Weights of a small mixture-of-experts language model, trained from scratch on English Wikipedia: 64 SwiGLU neurons an expert, a variant of SOAP for the experts.
Below are experts of layer 4 (counted from 0) of a mixture-of-experts language model. Rows are named router (the router's row for the expert), gate (a neuron's input weights, with its number), up (a neuron's input weights, with its number), down (a neuron's output weights, with its number) and show model dimensions 0-223. Each number is 500 + 40 x the weight over its row's rms, rounded and kept within 0 to 999. Numbers have three digits each.
After each expert's rows: "gets" lists some tokens that make up at least twice as much of what it gets as of all text. This comes from a sample of Wikipedia text that the model never trained on. Tokens count by the router's weight.

# expert 65
router:493530480488565452486461481590497512480479533461561504470516535522441462419499541509522534500469489503525525519447481460570542465455553477537462588515497572537488483604449554473507497541490488467441543481500482498492533514535471533537522511461482506482484537437505538502477519534522566482556531486469536521475569566447449563579562488479540422543472518540464547509541493551469551587516478480497459495464530415524484541540543455486463469501493498527441566503498502478502467415456509562546480558482492464585487547517528428441485536457483560549528504536457389527458449539468494472513545569476517544481479539554560475447499499569520530455570487558526528485444501526543442497552
gate0:495515545494532469458495567461514529552497505502480480477462535424398513425529426539467536534458489435479519504503500491521526562507514492552510477564513525575476547504441479535508539513511543478577629492450505504443529469491517525497518476454532529520423528459550549608519455496579550485530554478428553489457507524620515488488478574532517475476541473487476451430506515477524532473502531455496485421501512519550470500573457433475545530494515519434502520501588469498465453500488512487490489499512489448454512424415486425479517503583512557483489537502474512537482540452483455496501519520543477495469552539550424464505526539540537518503454549470552493543488542434473413481540
up0:500504576503520475495495519462504552547514486516510503481519500435431504453517461523479558492466489419450483479483499504551559569478498493542532503556518519514476560474474414535481552524513522508604658524534489517456511489465529517497472490469571520554447532461582539568510469487554522466544542510459497490499479566587510465478505554508508430451543504461503470443504488500576502500471548484500478487467521551536458508577456450490589543508510518447498485469576479462465482484543475465472526478491497447437530454450536432486520528567533590415476524483515552538463512468527455505507496534510460511505553546575399450514503529581554531476485545469494493557524489434470473504554
down0:498513512428484452484554520500430543486519514451446541487581408576467451426487494509543460510539517483505579465531511525460455501481522451454514515487465485549520565552551482414426482505525484533476540549444497534512518456568556524480474534494468526477502521471447505543571426492577489473509517394466510478513570463517448544523545458504564537573498517494547510422523525514556421476465444508428549492521526490443507509549439542523535472481502519535536473474444493461525445519493482450587501490491458527466552491486536493524585525519532490560511437493498509601455456467492530471560509485467481493497543514543477533511451512491538514534413536541474492506520451529522605562479
gets: " |", ";", "ot", ",", " in", "an"

# expert 204
router:517559513474542435487445462547466497473467590433529505489444507476501458465436536525566523560518466546527568525426477468497572491478527471498442513467472479534447550559448540466540473507409497450457551474515449514455531561544460540559523501493475567473476487501526514541451546515579562469537538485487524512416532573444420554536543513464521507528497416557417533498564499514473501546548458469529494467511549475513457588518555465523465455470478494535454547517475523489436485471470512515541437493454515487566461549537454471539504542471477566544517531494504469515482411532422491502508505541471550535492460513503510422498490527561523599458530505530490495485461498544520477446536
gate0:514466521472425380473499452440487476461477533595558487501486450442502574481484443499434527428508511503484479444471493577397512540520552499484511471507481526460551510508531513458499519497534562527490467485479601578463355518524493527530498434526537491487532524486535457562444441459483517543517538476450501496561474540461499481512502460468529462458445482517533534506530514444473515487458486480481494564530498512485510521450555448480463574529522508441514557520449484454538581520509478518556441509469484443483504451594478496515539496554556526567522516486513488513508476522547510537497456413553442471479524491493493467485489479424489597508485432555463547534507476458477503428507
up0:514465462479558516463498471494490536517420460567517538476496489530507581547464502453476529520540456490463459494533517481430554472452519539473450488528536505534513515464638463529500559510494534593557446535522491475474399488533528493529539410486477459502481505420436510504616480424451514539433518483448507503490446589522502534456515508499527528505495443499523493494398439477476613474491470540529543506448511490499482529471525547467490495539489503505471438536492532537558532515641458505479473480495532482484528493570457524511446553512497564491558521506501513470546464525544455566443491481492507564472447526492474469457520429555537483509449469484492450526515501474478481453531
down0:498511519545490478504440516511485465503525521481532516468497509479422484503541491549481452469498516458450478517501428500488525439486460541488476503498494509546493551514437458628473542442471467530483561500562504519549504488415506452498577488532514487466495554547472515528514452441573513484461454502498448491465512502463570461475552589416531481408469394580465496550538510543519531463481471489486468553595481498464483515476524576438545476482404474500478496516477493460533501485541557434463436468467559447418503494516510453548442528525494591509555516497538522554483445547549473500489543509490483469487493492453511558467545468464533534462496510468450475539376510508480476476577
gets: "1", "-", "9", "\n", "–", "6"

# expert 196
router:476547448466579478467412458501492560470483529470586482489429554510470486446481527550558515558453454548490516563493432461499557493410524387553458511509454499490489520531462566476585470525473460492456538478478500471473539535533426530515534512473473526466460497550512542488453550539511590433522493473501542487484535540424463509538511465479502445533438457544462559512513498517503530515556513440577438487481512505522496520557524460495470446488454486530484577513451491432476462462440569553498470514463539458524434568489511456452482471450472514539536524500471438491453443534480450444501514532505559524478460523524580447480497543523559513459536460554526538481420523509528466474488
gate0:470443464510513502437562413508488564544457495473506476542544536483502517463547489540475503549573516515522512476460441474506485506425547528479539491447476491510491506543574527455445578481474468454526520506514551491418401524500548431511506503485466404493498483479528534485473543531466588499420505463475414435486465519451515511505505554549441541520430545497518481511541491503533535521475524494487491453464482556477482544465494438525477536547511455460514468473487486566491414548488477497547515485446406613469523487484515447532479514477509486508579508477440521512495437532545497543414493475462516560524499495476597494495499482493552506481500535577548479425598469492576493559540
up0:491435501522493505435578440500476521529415521478533483535546513483496506494551470598495527555545515484516538483469462480485485488446595541491538489453465492514513504502554522468472591484412481466573489532478549510449436495472536431485525503472497377463474505477537540506474513491466634482437503470492466462510448531511495498488489556575406535535455530549507467503550537487531509509483517500471483493514501560466503550525480468556451520557524446409506522495502480594500447547490496493539512488453390596481532450461509462498469517479530473450521488470450508506516475557569469539419497486482521582530530484465568529468499529480540477473469540564538495480571456496499498551534
down0:532545420468527478494548500434519480480530503489519558565580501518454451511542518500540437482447589445574496479508494493558545448596431482466470519580569511522504498514526514451470476466464503466495522483441431441535474502524530531550543490492517494472526535547509480510449512499452515489487478541516433556538499469496502502438533524478518487475578459458453469467499541539544493463519565514488555531540452487550413451571509584477553421427508511497471530496518574515435443534526459514464525525553433429519522473479561461497528459494488449538472506505487512458478522492518457427564514499467512649469480503458497501479521517454487542527511396438493524448483520512476467539457
gets: " the", " a", " his", " an", " most", " this"

# expert 242
router:466607460424571506472462443551473490467474502457535437438462559488465492491443553547532505552465443517516528523472465475560533463467529477519482536467421525511446501538468555428524479530471479445461547483457453434459544504536464533564509526486430544453489509502534554525459516554529531450539541485483521529465542535451449584561539434470533475557455500497493545516536486523483549546545448484522474466525520455524480512546540466467463426523442472501478541524464505452472482479466541524554460551436581495566461505533474453474483496472497513529506551536475490531479459514456453472542547558454558500482446555563546449463486549554558522449477484520533530461461506535581502398538
gate0:523512557543559497509515417517495513460453462500510472520469486490431461522458460442469549463460523503523465567500520482486553419535461486479499547498461512519474556520494493477556576471517493476529534432526440523493458488473547475447541501510525456517530489432518566538462523426522498507543516506471469450525471576502522500626517456545528416447572500477504475499506465533481551572554496514494413480481504494475478522501512459507454525433478426473413490504473426454554539414502540462485447534543545482532474581492493534489468508473502531507493411480450526459491511494423482497477497586513386510454499551503472531460481569472524478498512441475526515517580441486590480475422
up0:457500427436470527483459555535507488526503530482493549470507512476569515472528538557587467547504471507481560429498487536529473585472558512529492469479546479491551481506503499530443450522472515526490442557448562487513552516545475543536468493501464553513453488539495450470521472584505493471480487484526559544501530420500485514385511523432484577530415469502518549507503583483496463451467537508508570519510513500510514478479501559500541448514539584517561521482544553549458442568519472528534503508499435522449524436505516464499545497520497468493534595535540475549516475481563505518505520415458604526529493502480537514529494383543498533480484571544486490463409554490415502516567
down0:492497481430548470495531463473436571506506512554408543526533487540531524510537516465478581487531483486513590539496495480540530537485475569505511493500528490458502491541568505539503469535483610487506493495500426428525531550556480493455456519589531482466558542503498500486483537509502492544494534536527437493453518601535521525454582539519484511552445448510553505488456532416473526477600533603521550485501499469472541479478478486458495422438519542473479487446519463440520436418535493478475512517507500593522439546556446530470524516616493459552525505520481468536446471519552568452472539468501518515513465437523536546449458503536534469515518508523483479542509574531540558476506
gets: " ", "1", " |", "0", "2", " –"

# expert 141
router:474582455483553490483471495592496529482431532446527466474503536475469484437446543534541515521451493486507504571487449456484500486427547482518501607518462521504478513535443523466560451542481479485464534448511461473507558554556468530506494500485447578449441500476519534538456537526567526449519553435458525561404497548447483544551516481485556455533464498527474535526513487535522541539536521481578448448519508428593510558506579499513502433522517451533460522530487500418440454481440535496523451558458516467554469499500461479446479494453463502528543584481460471512452467472448510420503518539465500539499444559511521434434513532539544532486555504525533511490470573555529501471534
gate0:542485457490508477479519481483483493448467546459528456510527450558466455424474553505511487544507481534524527536499418485501535488502495460521458456432511471538520531556471461443519447536455489428536525492538456420477481533579474473558519495490490493498465476501443517502576481496513476439500549530515560581473521536516480581476523485502537473516489416486517547512578528532485540541519478470414481421471534525480510578525550533488476443458462529557472503553469542556449469427509591535493498474446519488573486506496486522456411526514473583564460596537475414466456518533492417474508552506476549523513510529515531452444508486494567560495441420500512570439492559521534453477470
up0:566483525565535521558559551466551433478500523511478511556582505578505538465497483457433486507513538467430450548521454529495456503496463508468511474553579423456525511459523427483491497545495510571525507552575452441561496511544561418483464482566534491573492546516449474483622443492456446521470493519549485564546482516510563524466443517485524528536507503480515490478472485527531551490499564520512460455462484502532588539443507582558501485388461532504545464493496467592479551535567520517505512478505526534493501493518531542505497493513505512526443587524514469432472531504515503513528474459460498541541533484458470473461530456495493468558456525433438491442557558532477485532447
down0:556591502470504535544477552537503508468509491516524533512555487531573474509441473574526488498435517527427523470484473462547478461576484452525557528453557504495474513514440484545522450511473501471485593435476512415429524529550465496438450416519444496553527514540546448498474532464540548446559521474553520535527464519504508490503551486530539517505527450550455468471501523502471528502553504502496525451513502548510458465511540535537438425534500447441489561523551536494508498456479552461492521493446562480455454506470514491504500514392459522561488583518457427486475490494467507486484494551531491509500501577541589484510496511570549478382521439545514588516451544546407501516456
gets: " |", "man", "z", "9", ")", "uel"

# expert 6
router:451523490471521539490439471553510505466498520442536430425455489477501461446444504557550545537477477525489508536493469429510522502453539469499461523472434554515479509579457527416569462536476472498442535476448462433458531555535473555507519466505443526450487507520519555525458556467525499500528563487484555490435536524431462532536522496514528481479457496484476533531484500547471526536521492449540425469555512495525483567531567479475437504533519447552472539550431525476487476448417569519539469495464538443565476525530475477420461526468482533551547545502508422548441498481422479470533543517502521504449493577547622416453503515562519520464534489516532552455480491466493458421530
gate0:547528510470503514598516499540487427512472504505579479513467529589437481559455487461419528527543512462474573438527456478570490493609481583493440508456486504463452443483501483569531536467449558469495470513451512472422510527478516462534492514468497541491476506524532526523465561406532505525441505481474478454423497551470477566501456552430518510500484588422537530496417556487471522501506492521552477506489464545500508507429567476536501546536559495446543459530482477546492436497545499590570517474400517430493492504536489504495482534562540534509513507482494578497522488489463477495459503445523495488471513512525464527431600508557523488531486598525484509559499495510505525509528
up0:447460488562492494366485500454546589491529490479454523502499490402570513440545538514590502490442495521523451548467531510470532502427551423537535492554519524532494539497515520509498470520547467511510535501553479532590512486536528530492550482481511494479552486478468462469530461583475467461552504493529552548566510450512513445480532483551516488517477431553514454513568442477495524444512524459469521465486570463526531504596424517467537450486437458548482564473493539493484545514465471424444512521603493534534496532469514498517549445434460482498514503515463400517490515524538536475518504523434509513502459504503551450568384534439446499470490434462519475439497505484514482522486
down0:550536543516533492545487471566501589525560408489547518519543430445581470507493495589540554535521517565638526453510574485472477528443492486543460461587559505458511532455497523528571488473530447556560547490462481543559462509459505437492538507533480553519463443443469519528526524427549516484554560515460455479436467496494497475582449490496535503501521505528474543561581591458451557478531512473536544454508512497520508479512509544537505459511419471520470458499483505526522494570505523467426500477516473535532509411472526522494545478443457447473577557537515493505439527511511483513525487479559527532536494471496476476433499566482555501512548449461454519477528506501499464498522
gets: " the", " ", " —", "al", "ed", " ·"

# expert 79
router:477568490459522409481441481552504569465480538441532464445476510422479472490476558497534495528432478500534487541424457440515552490416538454506465535446482526520475536547445561436568480537500458467466543467451478515435544533530481529524512471488441553510447460510548518513466527524539560425551523448488537534471487525457480527530539456474539456524436476529458522533528503570438522557538451489536485473495530442541479534520534493476427454508494483523478563513437545462471475519487571543512460557494549435528456527540498447482490557454463530566538519524457472553449495529436500477510558533510524529441473528572528469494494485511505549448542457551545531412479516565574434446527
gate0:513525541469473481407522410465436559516395538477510466455501555511490505505459489461493502552530477478528450504497388544511467448496492542510541524447513463565495548554541551542436516536513431526530517518555416472455474549425497527473513536494493534521563534500466466540490555552531536489571537495519539478445480558486510510468494547452475487552563501466501506550492522479491500524448510486485487502474513499499486470476458518470465496463453541420521457537503536468472481483418529540515447506499588569522519472459480506496480510425516419473491519457536522465493497554498487437454410499427475537478508491510534503513478566499467504464435579549378457542446527413535516475590
up0:564550534475463484430514414493443541479428548461477487499532528488485511506520489464453501564527454493485460517502426536507455475483494551469527511445546460546509558545533560531439525553522451536505515538579430507438458555447511510512495512519498528539533580482484461566494478546517541488584518498534535493442477553476512526437517541449475532502606517444477523551492545485462503523402538503489492489467476505498519455484414544483429529462472559409520454494485535502481471513450496537493434540536569537520511459504509554537514513431482432477501505490538499462484512548477482483515410457411496544498509475499447500531498522528489509501405561530387450535473485404511462490556
down0:492474471495472493403453444498451559520452564489458495493500581425520492490559442476460467516468476499482494520540516468507447511387503513436546447502546486531513528515576559555614480525522514517510474529438466508432551510511548445462504548521486468518548550524489468507489474587552462482532441542486529506519489537504454530515472573545500493576526528463514497501531498502468565514492498510442556591452589511494489420506522494495524509468528516490511421493540516498445446556533473505545500484501518564423453473495489589547543511465486501489487472607563524454535499531486492482465555467475510489431509446523454469454482616496481490454483543473437449535463497509536557458526
gets: "9", "1", "8", "2", "0", "7"

# expert 1
router:466554466483502442484435483517487538452445576446516456498459511525476480438486550556516532533445501510493547571453467461535561438478540451550478519501472549516443497533485572482584480558471464466464562477452481488461547524579456509485511505489460522479490528538518557538471532589529517479530490412483545521474519538440471596569500470465549505540458457533484501530512527551494549506532495463512445453522519426580479498574497468443487467505513506533512547523472516475487520468438548557535480562512546516526482493522451495443465502445486529516562521497458475508445451523448451482507561507477533555428486523517534460480484561495577552449535487563546512493466511545597462391564
gate0:483420511525509504485572543477517509554435517605563499482561545522492503487497470589486582465413500507458355519524431463406457436484485480475422497490550505474462531440562461487431455581498534491525531510579496451468528482559433529475499483483539522476451535553507525507479488557499519464547473513472514499485478564497481500503432503569516513497529526465444507523492481524507565503448534538535516536501497434556488541474481573490509512513456503506490503496441465479443527485480518509474534482507612596460511484482471443517488500492492505501529517538486500517423469540518478553517438478456489524453424469490478439432459537495478481472548513442530440456514559520469567565525
up0:522506518516494470420447479468520515460532554466471532449483426515496521557512491459525491443514558517509591527495582495460451499561469485560524469544493502541501432491445551468605538542469474519458490548513586519496473500452477481526553488587481465552525421450492538501479476527451435510464566426496483456546492459490514466446530555533474494541513464603477454478508563459511484495515539499484463424513532466452397438551494494507490536506508529461520548462570453499483454441471490477506478513516417457540504516521455560479507515450554457540520456506564546463502545456480542470448550496488502480475562553539552589533557454446476525457507555439444550531503492486467491468459
down0:480392494528534447435547472458475507459461468500511492481488438484514509498468482524471529561556434533481511551490534477431452497551581487457430531458511497512493486494409470499527493438517472472526522510474460594506492492561454529509483484446582532550534565483439467520462459503420467478526532410470493478489554519511493520529504445493526430436495418526547489542490497575563518566501498477438454425519532458480464562464463435490512569521465450515473499524485543460523482468554538460562515517500560477543556548515484471466513517551522550411512550508508531476538565526489532521495528430462470515437525499560498540484506603493494499527474512554492452510566423494492462419470
gets: " ", "'s", "2", "1", " (", "ial"

# expert 241
router:459555492485562473452485492551493517492500566484552501487441515470447475443476579538537518531439479522535538572442455459504562479474499455498466558501484534538458526531479544500551478560470451451505515453482432455463469568519478567517542509428436519461474465500485583543500509552539524468590514480475513514461554531488454544528577444481591481535414464534473540607545534531504538553546499465532471490482538492585451560535473476475469502547498496581441549506464513469510481445469535535517462511482526461544450561507475454490470533440431515548518508498449447498460482542463457512530535505520499523459495513556533467470510527533543545464510456570542569441450534568564518473495
gate0:497548471511553495515511527519459505529497491493529482499471514539440539464572450510531486455496489475480547523513431489521517504551508494416536516469480484533464495559498474467510544491481480486506501561481518445538440537504555468554462491498526538561467532448428582527442507607597532521509504466485531602469516564519547496489473501464479467535468441557468529491509471534511497559487446522525531545528553498415495566494555468458470466485422506551493548520513459499538503445537522592498472559473550403476468583396448572490443509559448511484474520477472456487519556534456381527516485513516434422429478533514483511422491488519525528485513557479547449530485503522520492444549
up0:502508489556551500543527527487488484508494440542519489545451528513464501470554448508510513454484509450518520543524464501538518562554515515438542485527497515468511429527499454523506554472505471494527492581530489440552456490503574506535484477478514466589441512470438559515503535581562466540518512519455544535485510550535569493443490512499507501548515423514469489514447469515542485506498487563513564536479576543455461553498550499459458523478407510581480522514539496519573508493579535564480460537513530418491490553413437580519454479502431544498425475461471501446555561526462410585555488465531421423436478499481466554447453447486517503535483536455545452517507560489499481461527
down0:570439525529470443513529396477517582545522479481541459596521459481525544491487503434530468469562460513457454498548516499518563446512503520454508524466462495558491516481534502497497433407497488533573493529492502513520395545499497454504481488544512552470539529415433471490490538553496457546527505447574526471476451509544517524535564547551525481480454472494587524510484534528477436562441459537477549552455566512480494448538517536480514454516571537442514504549503442511532543464539503532544489522461531565509462466469409507509557518515480498489469497477499508533597559485532549536482516493476497442484464424498505515462498433547582514488486557535487511497470409490576549444501
gets: " |", " Ch", " |\n", " P", "ic", " ("

# expert 42
router:470589451502520501434463458519452499400451555435522459473447542481443479472444570545527510536470472539493545545449452443541550482462568458521447514466429518525473548553495507472550493528442446428487548443464463485466525535535443518575552516460456555461471482470514547555473513565531549455547537511479532549469546554483487529564548493503547482552431460527483536472514485517490527582538474529517438491487565455533443529597537485477491461480520457539475563523475476484484483438468574542518496535465516479538440535513484485446504501470478523515535549528487475544458469535447467478505535516460523534493436505521554458474499508529555524417560481521543561477436508532567517439512
gate0:479522475451514416466503431551380549403541462476545484520499509449469498438489553453483516513481456515531526465434489478583480532502509457570481508560532494468484492458496479510522445539453459474349557435529534520467560520535521540523517490564448535504455524438452530493436483454535512490462428518518562431502495560461474521515506434533527479492506521435512543499502608478516483557549567554436457463517462516489503525495543524433493451594526454501478464515517506481501478521519534601450496508435543470513487496509483540505514504491523526516489471533449496552480517541480495511486450487478457527486451505552492540471448436463544540495545406460519434485481524519523435491501
up0:486523476512475557466528516455575523542454533457475582471528447484540456546540496520540522491461479457428418533530524482451506445467503538395531474444462516528510499497470543465496593495552487522597445548422471542491421507461522460518495502505551479519540459534528518553560477483510485506542548467476485580472490433507542475415475591499419469483534426554446446530535435514433582485485517453532526489534558493531557483521507510534477478410489581430488516464491510523486524549500430490505495527578427550521490468463475491453479501508449487505508529533553475455515448483571517517489581466522537478504553535442477452524526512527480520493522583553459540481510505521474505494495
down0:461501479514488498445474475473436521507518463540455517515502494523443440451529466523491474480512499531472496497516554464512554503481523482529475523584443522542461472499523451501555468509502451516571484456509507581465516574499514476505465497525455473458524508495480487513505490559557536495446427546480472523439497526554532557455495467540481492557489503537554503515498439537467573493471474547435433485541468520574526494552502523554463573502573498538498472437480580511595501459474442525560581528487489586524524465438547473558438501516570551483494483430407510534489466532482546504434468545524460600586509459545501408511475495468489464470466429477493600489492492569456444520534
gets: " ", "2", "1", " g", " w", " b"

# expert 164
router:483507494459545471502468495604460515484416535469526464469424585460449463494484549502539492523447497538543506562497448486479508469413515461550488558487461589551479525527443512427521455521454459483449534446498463445502560570562465531514496529462485572458461488527540551498472525524586578416544515510502502524462554535467470534536514498462566436535482486511472527544567491554509534544526456472557457459461540422552476540532556462455492451503482486509496524530508554468471464447464553525541458509456540465522425528491490449429496551446454523545530558495457476532490452515462464491529484505516537548505442549545520480452454491552565538466569448517538534485469548544513501478516
gate0:447472480491562527507524487519448506494521517446515483487464536456574452512506530468493492513483490529428643553500494526522568460555459517561464426516534445519491465578440499546499465489449499510456566520503504491463477518480498502534519510537527538466548469509530502504434543496417473405525525495471489491517503590429488601472507388524475533534404507586589533535532446519536527546529524504513526480475527451413486516498514492483526447471481503568451520481471503436458435408555581485528457546489514469510545554583476546448464501523476535519450495473488497472542478541516501473539494538511492471502535508610474511504516493524536451476532494528528482493527444519537491437461
up0:451501494521546509529508480548528486500571502432530510468473550508540497506523485427474522467505532533450547526478513549549519455538444504575442487547600456458411463580461524493517518513499545501505574547482513480486486525497521520518451552501508555489551494475480484550445463523441436472541541476528458488573498614424498613503537407536443530535410551567566517490488461468518544544501548543453536501453486466406509507497543523481521475474528508580461527446459530475501478468524618450530500522503491425547559526533525516500464504571527561563434510457498487511470483504521529520526502485516513463502582506545485518516533488491447444480530533514517487481471443494534530452454
down0:559514423468507489552443501511588528501421529474508530528511532479472531489555534506501494461480535576513495490567539501452523468496494559533472506517479476489490481586553522513497501443486509478499483507484505556544467504492523470584456454560450500489510576517517511430551533520477511435509504422416506439459532519592558487497509525464489512564537504506547514467490542448571491586492510467521510549511481431484523546506479490474547455472464537516539475437521517514631463539589526411525449541480507436550504466557427540561491450506541509511504519450497529491533498558491550487488494493484558479490483491489477553535508481519571549530437542397386491485518518476434547530554
gets: ".", "ie", "a", "o", "y", " John"

# expert 245
router:485562462494584423461465502479508552473462505452543443456504552488499520440442571574517512518488489537539506491491497462547524454447521479520493549530465544557464530553506528457543472544485511486487564460513475508476557501518453529573525488464491502460455548496498584560446530504544508448575498495456565525460552565523462553573562459448562481543494455525444570529532465556450545551541468512532501478502560477522432557521487505493467487502513475547436589524501537473481449464472534526521443535511531482552493516484483467455442533425455521564543475531432466500499452520475487459550560558523530519471437511497551446411527495547512614462505480512505521439462550488552488468537
gate0:383533475499515523488454445507500544522511496467559514510485492396518499513530499505479472491516522509573423470480451553444573432479545519499446395536504475554455527469487526592525525477518505546512433450527497501498565531543542497477478532525488455553527498506518509513488507506468521473445530485509531501536474494539453464492516455481465419523517488543501486467464508521585497531468466488496479558563513517442493482505504503572533532510530482522491514558492495531465521477516543525488463566511520479424512515481453573459437404399529499516565444527496463551480587482515455498461440589482551457504425450501589545480497478500562412497413474467502457518456595478538439531500
up0:487487474504448533547508543479466431425512498539502449575390513489505479465556519561464451526536486597510506504463588473576489554484487462502525539469541487414536483508543444465469498551539493453466476492481462488488508475423433501570555520482519463498562456505501494475510517520497485536473490499446483510559525469483501453491494475571511541453495527407561525511489522460410530482497478518542515485499488519565433415485459491428466537511479432539466500453538453533481491539504551456553487489509489522533521457483444488499490571578471475510470525548425574452539540556519468503547523492460524477489541543514448528499454555438421556597515464551523514530572520522503565422517
down0:474502470483557445525549438484479544484475501493466484486490593536502496466441548531432470528543524538490451451490460495596466525485509500440498560535584505501466477517454544464497518469444437507499455531435525526494502480461517547528565481497537551485507504454443558477475528551518476481466560479492472485515474512498509468439504469539538489489474466487518459542417480494543469518451518549504463559491412470467437492502534494475450576556518458409476532450539430491525517455479529516472454532572455490558441479524525530546399514457549507473474472565491566459551519567485466495493510449514501516485460449505626500416518553541462532497497501485533473610556415544519499476439
gets: "ic", "u", "o", " |", " h", "ab"

# expert 244
router:516519478504518428466456456540487532451431551448572457473465529482491468442489499570532517499489434519546548516479474468517538526495545472539478548473468519569472495539473514485499522568486447496477530487495493490474517527525451551566558500450464517468457465497519518528456527548554519476546589486469502521497518537470431477553549503450528491557420466596438506554491471506474534560523476405499460455484547476542447562517541455437463433531457444565416533536463555479445458442498504545539446597456565477519480508516479437478471517475480510537547554537436445534493478575493494484502495542449543547426474511546509465471451513537529546479522466563514555481495490528576462451552
gate0:451517520459479469482463505515490501417461492476512473491508494548503458415429558484528560530454499486477559532469478462515502424516537484527458523533437514553475464496502449392539487523433442415501463457521469535453515491512481488506489463387496499475502450532492494489486481536510532523484503471527516501526533525496507558524562492479520534520487490488462517503559589500451532474557506523514351524498504450617424460459587504497382507502445500509541520572476524469454533517435516510528492469459505441554535469488475541455472529432434492558517570492471455488452452532515503546507538509546521528490445565523526446475477589482539560537535500489516515507407475488534477472534
up0:543498472457530491543459519551518515472532484439471485415430497473491488577500518534533470559471466578537456486482440461442505456432502441536537555464516517469460561523432559535525455513544480478477528526476451408475510555552418499519516577534449583465449519519494563506492554505523521481566492477488564540410520556431468512508489483510543447510491518443494553537559466568520482562499484518556536476521485507480575549539487517416550481470580493517442517424513469450469446431485540512490479522482535512506453579549480505502492536465472500472539526536494523543468508494412435478544501564477499484478494480504485504464530437574528544449498476551556551507482565553509512469556
down0:502452433475543522468436487444458446550518499489393439499501613514462534544478437483470516468571457507513476514486520450509502537536422548517484551438488460516517466547545498497517447488480492519492454442537580524518547512477474538485495451514420475495506579481464466479496483446440519592441459543488507514596482460502488548519489509505491453559470454486478472537449463418487503505404534498518495530479476597504453508594481499478503501532559524467457489474511493505519457545527419454521435498505418467497505444535542464563475498517532496480474446474512497484553509521582544429586513476535516442552512552502482466473475554480509442465463495470530513486550470543501529595531
gets: " and", ",", " but", "g", ".", "in"

# expert 152
router:465534461461539453469445466563499505506477582474555486479499516487468503464487582472560535518513472520512513501485435449543587463429512437567441526495439554501456522538472575505525461567465462466411504480509445524477542542547418551546558475472408556447486507484502544522477518521529503488499556454450467501462538510476445534518514456450524467538459457499462557526511484519473506542559527503565453458487540481539458514567561443433486441520496470526470516532426498434442511455491491497518480515462567433545446517496489430470458524487460495571533558506496460511505470547451487538527531531503549550469461575558529471495463517523502551413561483529535505486461583534515442473540
gate0:521439480524538476474473449509456602496551538470520549486536500526452522512483473442513513506482519531516480500520398427500570565579548416535535537519546470466510473440553562484426521543451445533475491508515470550487531455547513401506554512455465535488503503441529485516431458511504473429495464554539435472496490509500504473525533446577529485501495505444467503497501456496484430446558495545462528548464523503455421482435480475482491461509518572473487468538471477468490546494522508516477538494513513510503456555551494457528559486503435447553586445548477470553521420480421492500477495529446477470550505470490521429532519450546504534368512552461549465474496491540496404498490
up0:461490532561534512523493458485506567497505587483527502550536544487458532513456359495522516419514498463469487489518452514479434466570503478498496482560477454523550423480542567518423465546463422442480524477533520485540482395527528516496535499457492530476514490546557504448510485509505526500502457568503474482476493526498498540503551505517499529577501478488459521539460458496547510436532480483492464456477476481517485470412516531494486450500511542487503493553436557444526519531524508471465516486467568478513515534507472480510517439523552530515410364552435502507484453495426550507489505507470487545514557457478560417519538466551539481462434565444523436496556526450482394544429
down0:440524493469565447386487429423418526471505488486436457483453460430542493495495550478513484520512532510478474449496524487477488499467574516494498470534493456549506465487389510594464528516429564419482496534534514513418530432503514466487430465523497530532497478479499519468550433490535474520530518453462525512473523563446515444482509529531501433476517520508513548519498590558434511466435484551479459497425545520514508573490463521493607532418472507459497440483504494530564484439454490479483500466528543508489477516499501518515432517509458478488515502546531490495468494430590485525495571482437537438570436512571536451503523442571535533465489512509456496458528505523544446505457
gets: ":", " by", " on", "″N", "ed", " in"

# expert 57
router:437516462501525454475492461532476486437477495502505489442477539476481424485473562564512513548473432541500526502477394485540526519450536451538478512471432514493409523518455525415489472527484450460469543446478483486502528549552483557548542553429477483470451442507505520527466516523514527451543551485434557518514499551484467494570509467452520429517456470546444491498535487518512497569529476468501466446529506486531438551522570452474480471521459474565403550563455538437508454437483514579534508540483523490540526542498462463482500508466444527497544493494483428538478472549427435502495574584483546511409504492558523482470502524538527521444512483590536577447490547548516472452533
gate0:485465512535502421535503542467422547510518516557475509544490523584503551468426540540506510498489500518573520535472485518480526466561490472543455467450496536445437466461573490509517544539473506444478485541459481528523482472507498539427547478437438506455580492436474433554453512560454541537488451503405524500495498448478562480501442484495564488574503444450487523469521568471507523459483443459479535517463544473488512574469502443462468390469497566563379546492470436452528479472501487521530453478542476471535535460523455467489585470507503515484496488519523472436451468525545519479537533535511424487512475519563552479485537523476488533516496464446545514506435528552525506615519
up0:528543498506517559469504499533551478467493542416533478453515440461482440517569445489526520498516504488451478504501505490531477512444516543483536512556461486546589513591462492515490458462484492565551538469555534470459518545491503480555438530545537548544477506550546525460548531426577485483505535463558487511495490555551451536480589496461445510438521484493553476532475443550471483518508547552525458471522463510520488399528489574511537613521476446478623454510554564499485492488516556478496521530468534520424455535505563515484470551453518491526505527447454546561547530471433468506477477464495588538525527500453486537477465503526548476476490496557463493490594473412469486428477
down0:459526522492448546435548569509466478510488540508451524473434488571456505551517521516504489490485469502526504496478495475502449558579544423418502542507463532530487529472484481504480512510520525464584456420515549422481572451442451494533522460490542527541502458517405520500466476446502488506482459420464547517430508457531473562480518485533494505543500481517490561485433460517514492522511540534498522475595497556504495532484544540482500525452515460475487470491454496557523446496473550555388507570403589526537637553471507556483551485483493507500465518509517471549584458469500464495513498534525546468483521498470456505430563481542462434467493510495481519444456473455601450462494
gets: ".", "em", " and", "in", ",", " but"